Experts of a small language model.
Size: width 256, vocabulary 10916, 55.2M parameters.
Experts: 32 experts in each of 11 layers, 160 SwiGLU neurons an expert, a softmax router.
Training: a variant of Adam for the experts, 263M tokens, 4007 steps.
Below are experts of layer 7 (counted from 0) of a mixture-of-experts language model. Rows are named router (the router's row for the expert), gate (a neuron's input weights, with its number), up (a neuron's input weights, with its number), down (a neuron's output weights, with its number) and show model dimensions 0-255. Each number is 50 + 15 x the weight over its row's rms, rounded and kept within 0 to 99.
Before each expert's rows: a language model's description of what the expert responds to; "raises" lists some tokens whose logits its average output raises strongly, later layers aside. This comes from a sample of Wikipedia text that the model never trained on.

# expert 12
Description: Sentence and heading ends. Sentence-final periods, especially after years or closing brackets, plus heading-closing == marks and paragraph breaks, as in 2002). and census.
raises: " The", " In", " However", " This", " There", " It"
router:35 63 56 48 67 57 17 44 28 26 44 47 81 42 78 47 46 50 66 24 70 78 78 25 43 33 44 54 52 68 33 44 70 32 49 34 39 59 31 61 57 44 49 57 19 47 70 71 50 61 61 53 37 26 69 36 50 61 60 67 36 35 38 41 39 84 35 43 46 41 54 57 41 59 30 72 71 20 75 31 39 51 49 69 30 34 43 67 33 14 32 60 41 61 43 53 66 37 24 55 65 35 37 35 73 43 42 50 34 42 34 50 36 28 63 53 31 84 56 42 39 33 68 62 32 75 58 37 37 45 35 55 51 25 36 44 36 50 63 54 31 49 69 55 72 64 38 80 48 36 45 45 40 34 57 70 49 41 29 44 36 52 50 55 61 36 61 85 40 79 71 71 40 30 65 22 31 59 44 54 68 55 58 57 58 48 34 27 32 56 45 63 53 56 18 21 42 39 49 71 63 68 56 70 31 80 71 61 66 47 44 50 54 46 68 43 63 37 50 54 40 43 47 55 51 64 41 33 63 40 65 59 30 56 51 62 66 63 43 62 53 40 67 51 60 31 58 71 43 62 66 23 55 44 67 35
gate0:49 29 68 40 67 27 48 41 46 56 31 62 71 37 44 55 52 67 47 33 47 69 69 31 31 57 41 33 69 57 59 63 33 23 64 64 69 45 41 65 41 54 46 47 24 67 72 52 38 25 58 69 42 49 55 42 43 60 29 68 42 60 42 73 62 77 57 40 50 47 21 45 59 48 41 51 83 66 51 33 68 50 42 41 43 64 34 38 46 23 51 39 75 63 70 63 44 64 27 68 77 73 84 51 45 60 75 45 51 58 26 59 44 22 60 45 36 45 67 00 40 68 42 28 59 64 64 47 33 36 58 50 60 59 68 51 49 68 35 58 51 43 38 53 55 71 37 60 55 44 56 49 37 26 66 63 74 74 61 60 52 33 68 26 39 65 63 50 52 65 10 77 28 57 54 41 32 54 17 45 38 64 64 38 64 49 61 52 58 42 54 73 80 70 47 71 42 47 27 50 75 28 30 40 53 33 44 48 66 61 52 64 59 59 50 80 43 83 85 42 23 62 41 60 73 51 42 34 49 61 47 67 61 34 51 51 69 75 46 41 67 42 35 63 40 51 46 53 31 32 62 42 58 45 54 53
up0:58 66 85 54 57 63 51 39 58 56 77 36 43 51 37 78 31 49 73 59 27 42 38 60 32 80 37 79 64 41 49 38 42 58 53 29 27 44 62 41 50 57 49 55 54 39 59 55 74 67 69 40 63 57 36 53 61 49 40 50 36 59 61 57 40 40 69 51 61 63 34 39 84 64 67 60 26 48 69 51 56 55 78 30 49 55 41 60 51 51 49 13 24 58 48 51 61 40 67 49 31 06 48 48 46 64 53 71 64 52 78 63 55 50 42 69 57 29 18 39 34 68 37 43 52 65 37 63 21 51 60 68 67 73 40 37 68 46 34 46 42 63 52 22 29 77 35 74 59 42 67 58 67 68 50 37 54 55 50 57 54 51 69 41 39 44 66 36 31 25 66 20 32 56 65 61 58 53 59 64 44 55 20 63 10 57 49 57 28 42 64 65 44 07 36 62 39 47 40 41 53 43 62 28 41 66 34 25 48 57 72 59 49 76 24 30 74 60 50 39 70 53 58 56 58 62 47 59 66 42 48 38 54 47 26 67 55 51 66 75 43 55 33 30 37 36 32 36 64 58 39 23 72 34 46 42
down0:69 53 38 39 79 51 69 26 44 48 66 38 70 48 31 42 39 54 50 38 41 74 93 47 57 45 54 39 52 57 45 32 54 26 49 36 60 51 62 60 62 58 51 46 04 41 76 38 64 61 55 36 54 36 58 60 21 57 22 43 31 32 56 46 27 47 37 14 49 64 31 29 68 31 46 96 46 54 67 27 76 56 54 33 41 36 22 52 59 45 37 91 56 46 64 73 71 94 41 58 60 54 62 57 26 55 48 47 36 40 46 53 18 40 57 61 31 61 47 48 20 45 56 60 37 68 39 43 56 45 60 57 79 51 23 30 51 39 44 60 43 47 57 26 63 61 61 48 41 42 73 65 56 30 37 47 23 58 56 54 71 81 68 48 34 36 43 71 57 61 20 48 69 40 43 57 45 34 33 46 59 40 67 73 58 66 39 45 28 36 53 50 48 51 53 50 66 35 30 46 47 52 29 47 61 26 78 66 29 78 46 56 48 63 54 81 47 56 59 34 30 40 59 39 64 77 46 44 78 45 53 34 50 57 47 54 72 54 52 33 39 60 56 36 49 63 54 45 54 40 67 58 68 55 50 47

# expert 6
Description: Noun endings and place nouns. Plural endings and final word pieces of nouns in building, species and place descriptions, such as walls, por-ches, market, tower, Band.
raises: ".\n\n", " than", " against", ".)", ".\"\n\n", " ,"
router:38 68 47 72 36 61 31 78 69 72 31 26 61 38 57 34 71 39 39 67 89 39 31 74 66 82 26 67 70 41 74 26 49 60 43 44 52 38 72 30 40 58 48 39 79 62 41 48 29 57 66 70 57 43 25 66 73 34 73 32 68 59 24 47 71 52 49 41 24 42 71 39 39 68 46 41 59 60 10 56 50 46 57 44 37 46 53 74 45 58 72 62 48 38 37 48 69 59 59 49 32 60 78 54 44 51 90 38 51 41 50 56 67 46 74 48 63 56 26 62 83 24 52 64 62 48 58 58 57 61 42 51 27 42 46 50 42 25 60 65 34 56 32 32 65 33 32 44 47 78 38 71 60 58 48 70 40 53 33 41 39 35 51 45 67 67 49 43 42 40 65 60 56 37 57 56 66 42 46 57 37 55 20 46 59 41 29 68 73 65 54 62 40 49 75 50 59 66 62 56 38 40 38 35 28 34 57 52 53 37 39 59 54 46 69 26 52 73 31 62 49 53 47 29 59 49 82 83 31 52 22 50 47 69 44 44 27 63 41 62 46 51 52 43 62 29 25 65 43 41 76 67 44 40 61 42
gate2:63 38 52 31 53 38 30 63 73 38 87 52 45 55 51 55 63 44 61 46 61 64 80 72 40 39 77 47 42 47 75 66 60 31 70 53 38 79 48 44 45 47 89 78 46 15 57 39 70 50 78 36 54 71 56 71 46 43 26 56 31 57 42 40 68 77 49 30 44 43 48 52 45 53 74 78 47 30 47 24 22 52 63 28 41 36 61 44 43 40 78 41 53 41 46 56 43 24 38 55 77 36 41 67 53 56 37 51 48 40 63 52 21 22 57 35 67 48 50 59 25 57 41 23 19 47 36 66 36 75 75 45 61 39 37 44 53 42 38 41 70 37 81 68 41 46 28 42 29 58 45 53 59 41 51 65 49 33 36 46 49 53 34 56 48 39 42 71 49 56 32 35 59 63 45 33 82 49 55 28 69 70 36 52 33 59 62 41 71 49 75 61 39 49 49 57 26 25 50 55 54 56 39 64 23 27 44 34 40 62 74 53 60 66 27 45 36 54 67 84 26 72 77 77 30 48 36 46 50 37 58 38 57 21 60 38 69 38 43 50 65 44 54 52 53 41 73 43 61 68 46 52 38 40 47 57
up2:37 67 36 17 39 60 73 42 72 49 45 63 53 52 14 40 31 39 29 33 76 68 68 41 30 35 45 79 43 36 24 49 65 46 55 52 52 35 17 42 75 26 59 52 53 67 42 42 48 52 28 27 19 37 48 22 60 58 62 39 43 16 37 65 52 41 60 35 40 35 27 70 54 37 87 79 42 54 64 38 48 58 51 49 36 60 65 70 49 75 80 47 41 42 34 27 65 51 54 36 62 42 45 71 52 50 48 61 74 55 68 55 57 66 56 05 41 35 55 51 47 36 58 42 43 58 40 74 56 59 39 71 60 63 57 57 63 27 37 45 43 41 63 71 41 48 45 53 52 64 19 35 41 60 16 71 70 57 70 45 66 29 35 35 61 41 61 47 57 53 52 42 57 74 70 39 71 53 18 46 41 33 73 44 26 43 53 54 39 46 46 62 46 48 54 66 54 41 73 53 64 48 52 63 87 50 45 40 46 62 56 64 59 22 46 32 72 25 70 62 65 37 59 27 62 49 34 49 67 43 36 27 40 35 27 56 64 42 38 74 68 53 44 42 43 27 45 57 55 60 49 66 29 50 44 68
down2:42 64 43 27 60 44 68 53 47 44 23 60 34 67 17 37 38 51 49 41 57 52 34 33 54 52 52 44 28 34 21 70 59 73 55 50 47 51 70 29 60 44 27 37 34 90 53 50 36 71 47 39 67 53 81 35 38 56 50 33 48 55 63 40 18 17 51 52 57 49 40 61 29 71 42 31 77 71 61 52 48 60 34 56 63 70 58 56 58 54 61 76 47 55 09 51 63 78 57 50 59 46 60 78 57 52 27 53 58 77 38 22 33 50 51 36 53 63 54 68 52 58 69 58 32 44 16 69 49 22 32 49 46 51 41 40 63 51 47 42 18 69 33 25 52 57 59 41 27 60 49 42 40 60 62 78 61 62 43 43 32 84 62 56 41 54 30 54 47 33 67 49 46 50 45 51 81 45 43 04 34 46 30 25 56 78 57 38 43 37 69 65 43 38 40 51 55 50 32 60 72 56 46 50 75 49 53 44 44 55 50 43 33 21 78 47 40 30 20 55 58 26 47 45 54 46 40 48 55 59 36 41 20 69 49 45 48 53 23 59 41 75 43 58 63 65 29 40 33 68 59 54 41 33 33 62

# expert 20
Description: Common head nouns. Common nouns right after the, a or his in narrative prose, such as game, season, time, team, daughter, people.
raises: ",", " (", ".", ";", " in", " at"
router:33 72 30 66 41 58 60 48 58 45 56 70 69 67 41 30 28 65 74 70 71 68 89 49 52 26 38 42 53 39 69 51 24 32 81 43 52 52 61 34 67 54 57 69 62 50 34 82 69 60 68 25 28 56 49 48 63 51 38 70 61 20 61 52 33 51 62 29 57 42 36 55 26 43 79 86 32 39 54 53 58 50 37 35 40 49 48 39 57 24 63 39 54 66 48 31 55 75 48 23 80 53 68 54 56 43 38 53 63 43 69 20 64 65 49 69 47 55 42 46 49 41 28 46 26 33 43 27 43 62 62 22 59 56 35 53 73 43 38 53 31 33 55 68 60 55 42 35 27 33 45 35 31 28 27 39 68 41 47 30 25 56 42 36 47 73 65 48 27 35 35 53 61 61 54 56 39 76 68 47 82 71 40 26 36 76 31 46 58 65 60 55 58 30 58 46 42 45 42 28 52 49 29 35 41 41 42 50 20 45 59 65 45 41 34 39 47 72 34 62 39 38 62 65 28 70 37 46 61 30 47 53 35 30 52 71 36 40 40 34 53 65 50 70 27 71 43 48 43 73 47 44 65 52 71 52
gate3:69 35 26 61 34 39 79 55 55 49 75 53 42 51 46 39 42 61 28 58 32 02 58 61 64 59 40 60 49 49 26 51 66 45 65 60 50 14 55 39 47 51 26 43 50 13 20 64 80 56 62 37 28 40 65 54 54 57 82 36 48 36 43 72 36 65 67 57 77 64 71 44 52 60 16 56 75 57 52 52 42 53 32 43 54 23 76 33 45 39 43 34 67 50 39 38 57 58 81 72 58 44 33 49 51 54 36 68 66 49 73 45 65 42 25 51 45 53 71 42 20 59 36 54 42 76 57 72 37 72 50 33 35 61 34 72 66 67 23 36 51 33 40 63 20 40 33 54 37 32 65 29 54 37 29 49 50 45 42 62 41 40 59 45 50 51 33 66 52 52 49 47 27 68 78 29 47 86 39 55 54 42 38 49 59 57 60 50 34 40 61 57 39 77 65 61 47 65 61 38 70 45 23 48 43 70 61 33 56 83 34 19 53 26 29 53 38 42 34 33 42 52 63 34 68 51 79 28 42 40 40 49 29 61 48 48 51 36 44 52 56 33 51 42 35 35 54 46 36 47 55 30 48 31 54 43
up3:59 37 29 15 51 46 52 43 37 41 28 32 47 38 51 51 36 76 31 24 39 53 46 51 25 28 50 34 69 60 48 67 55 45 45 40 29 51 60 48 55 33 34 48 69 61 65 50 31 48 49 41 47 45 55 80 54 57 26 53 32 33 53 37 31 27 77 45 38 56 15 67 40 65 47 57 32 56 43 37 56 19 32 59 52 18 59 73 54 81 21 47 26 32 35 22 51 42 60 38 28 25 57 43 40 60 70 28 52 50 58 66 66 37 46 27 59 54 47 63 79 83 45 76 76 26 42 30 50 62 43 44 48 30 39 60 82 27 35 38 34 35 51 63 56 56 71 52 51 42 51 27 28 55 53 65 35 77 10 36 45 83 58 55 65 85 59 58 37 22 35 71 69 62 25 52 42 37 43 38 41 46 67 61 21 58 61 64 72 50 53 61 71 51 37 50 48 50 24 59 60 53 39 40 42 66 52 59 39 42 57 41 61 31 62 55 34 52 24 40 67 51 47 54 65 64 34 78 58 68 50 55 55 40 67 47 34 48 57 71 41 47 20 48 48 56 45 55 70 44 57 49 35 66 52 47
down3:34 67 69 19 32 35 53 51 54 54 30 26 56 49 28 53 67 56 27 29 48 14 41 44 56 44 44 43 39 41 61 65 45 57 28 55 38 44 55 44 26 29 19 46 68 42 46 43 32 86 38 32 53 40 47 70 64 68 71 68 65 48 52 55 58 36 52 61 44 60 36 49 34 70 44 51 58 49 30 56 32 47 69 74 36 86 40 54 53 70 68 37 61 44 58 66 40 35 63 61 41 46 40 51 48 69 37 29 46 71 56 65 85 70 43 58 19 28 44 52 58 46 24 63 61 48 22 60 79 76 50 49 41 31 32 29 63 31 44 57 41 33 45 52 55 41 84 33 42 53 47 70 22 53 50 36 67 50 34 52 99 41 55 46 39 34 55 35 42 30 55 52 47 52 47 81 79 53 48 60 50 60 33 39 45 44 59 50 34 60 73 11 49 79 47 59 42 52 46 65 22 54 35 32 37 46 67 76 55 82 53 35 62 32 45 58 51 54 53 62 62 33 34 29 64 45 44 29 45 56 47 60 36 59 64 66 52 48 58 63 29 19 57 37 54 63 40 62 53 45 59 50 14 34 60 41